{"balance_bias": false, "router_noise": 0.05, "init_std_router": 0.0151, "parallel_block": false, "init_std_qkv": 0.035, "init_std_up": 0.0501, "warmup_steps": 200, "max_seq_len": 384, "doc_mask": true}
Below are experts of layer 4 (counted from 0) of a mixture-of-experts language model. Rows are named router (the router's row for the expert) and show model dimensions 120-159. Each number is 128 + 32 x the weight over its row's rms, rounded and kept within 0 to 255. Numbers have three digits each.
After each expert's rows: a language model's description of what the expert responds to. This comes from a sample of Wikipedia text that the model never trained on.

# expert 19
router:059081140157152165102113098157116155120124137140124092125142124113165129181122066071119138129126140085147162090104097131
Description: Mid-word Latinate suffixes

# expert 17
router:172045107169143142107114118168133079132168131125133112142151114091146166103119105089095098140109094079196130116155123140
Description: Verb-prefix word starts

# expert 27
router:074164070152100130127113146115104136183132144124163083084156103134127129050173136090091190103180105144161153122172082134
Description: Latinate stems after prefixes

# expert 6
router:189122089139173107131121122142100073120136082190155190084179081114156155126139104188145133130091119097119102140156150097
Description: Mid-word vowel pieces

# expert 13
router:085084140078173090173139081120163114128151076127116126168118104101110085201100152160074106085172149122135125122141112177
Description: W and L pieces

# expert 14
router:187083078116109138162153134152104200156211167155137122083178052149144122124182089121096117132101112084142122131086136111
Description: Inner syllables of words

# expert 24
router:197160116179098102072088102127172096117156156090143164139153156061101115093100123157116138131117141134108182127160178157
Description: Word-initial lowercase letters

# expert 3
router:184150130121149153099078037177114103161118086128125086102134131126179101150130179147132103114078085084098102175132128167
Description: Mid-word consonants

# expert 25
router:126149145056144124152175140088068131125133183137079109120158115089189174121139091111180136179099130076090120145077078122
Description: Vowel pieces in names

# expert 18
router:142082126117198100102137166089159132132143054160168142135101130131101136131097067203083076170143095112135082150098177192
Description: Prepositions after nouns

# expert 21
router:142199172111132161140180136088113116130079141099164172165093150126115094116119135124129169089204110142131129094111111071
Description: All and -and/-oll endings

# expert 5
router:096056093118120064149089162156148117060176175152097115159144131167103129131100136090117181117131145133167098210173151083
Description: Capital S, coordinate symbols

# expert 29
router:116072198121086084091107117118116115188117149131155102175156191096171125126136108142151135170162118146114175116126146139
Description: Table headers, adjective suffixes

# expert 9
router:084123109150197157102166116130109090096149112117092083101168123150171143148120096120116138075154146128117123156183185102
Description: Word-initial capitals and headings

# expert 1
router:118130140114153089158154138142126141092122170140065135127136134130122138102128162091159097062168093121128158085119105067
Description: Numerals and digits

# expert 20
router:149114115129066107158143188101140139134158214138177152135170114100078145139116153139149122128177133113157125165052136110
Description: Stem pieces before suffixes

# expert 11
router:139113155108052105150159157085152076140046122125158161164133072115102135155103114194146156152075140145114112185132145086
Description: Slavic-style consonant onsets

# expert 10
router:157155161148154170141119098129181139139078085073099105139115127135117101097151156142152102156162160101089122131142109185
Description: Foreign name consonants

# expert 23
router:129158084099111114089156097099172154115129118080092084156147188164159135116104153083077163091130079125108153197139146113
Description: Scores, spaces, numeric separators

# expert 0
router:140139078160136107128094106161111116128140136168120160084100159113117142058076160117155112161123119145143146185120122194
Description: Common word roots

# expert 28
router:108096130173089084121125177076110094115107179156127165135073125171113134102121095099128121110094117149106146100097117159
Description: Capital initial letters

# expert 16
router:115132156131135124122134078157177135079115111160215128044071161152097122180101120168082068103124123100107112153157122105
Description: Narrative connectives in biographies

# expert 22
router:132139149072095119094177127117110110187080155166123109162141120122123161100144096146132147157133151099105138084099111132
Description: Geographic and spatial words

# expert 15
router:207076175131196138135173091119137123117124054163094109120098140116064117127116119053151174098124097166171196136152168117
Description: Capitals, acronyms, Cyrillic bytes

# expert 30
router:113149126157073189172124138122153133107105147090105141090132103186140137148190145144169121168115129137139073100120109096
Description: Romanized names and pipes

# expert 8
router:192084156113168125092100123155172128113131141143095130123171138156096123171133180147163199126083095119157096142135184141
Description: Capitals after headers/parentheses

# expert 31
router:137127137114086140126156081107119067161081143081150207146191132173145132156104073167125097128148105067074097085096184082
Description: P, B, V word starts

# expert 26
router:108112149111157078139128154136128139189169095111118124141113127157177129149095126135192101138073142125151129152100089113
Description: Surname initial capitals

# expert 12
router:084088086135136141123116089178121104160159151133158099188129130159068130123183201114130131089143139136136157169165096131
Description: Table and infobox separators

# expert 7
router:052134171154083120097107071129167137125078171116143117093106087132121117083064167164054105124160173109140133177064097186
Description: Passive participles and suffixes

# expert 4
router:141117077091098145105117140134148103107087040176132207145091124175061181084098154093079196123136107147139140152094130132
Description: Mid-word g/am/um pieces

# expert 2
router:141176094137105181131119067149122190122137140097144090105129125162124117122163152135087196167138137176161144137145071083
Description: Mid-word vowel-t pieces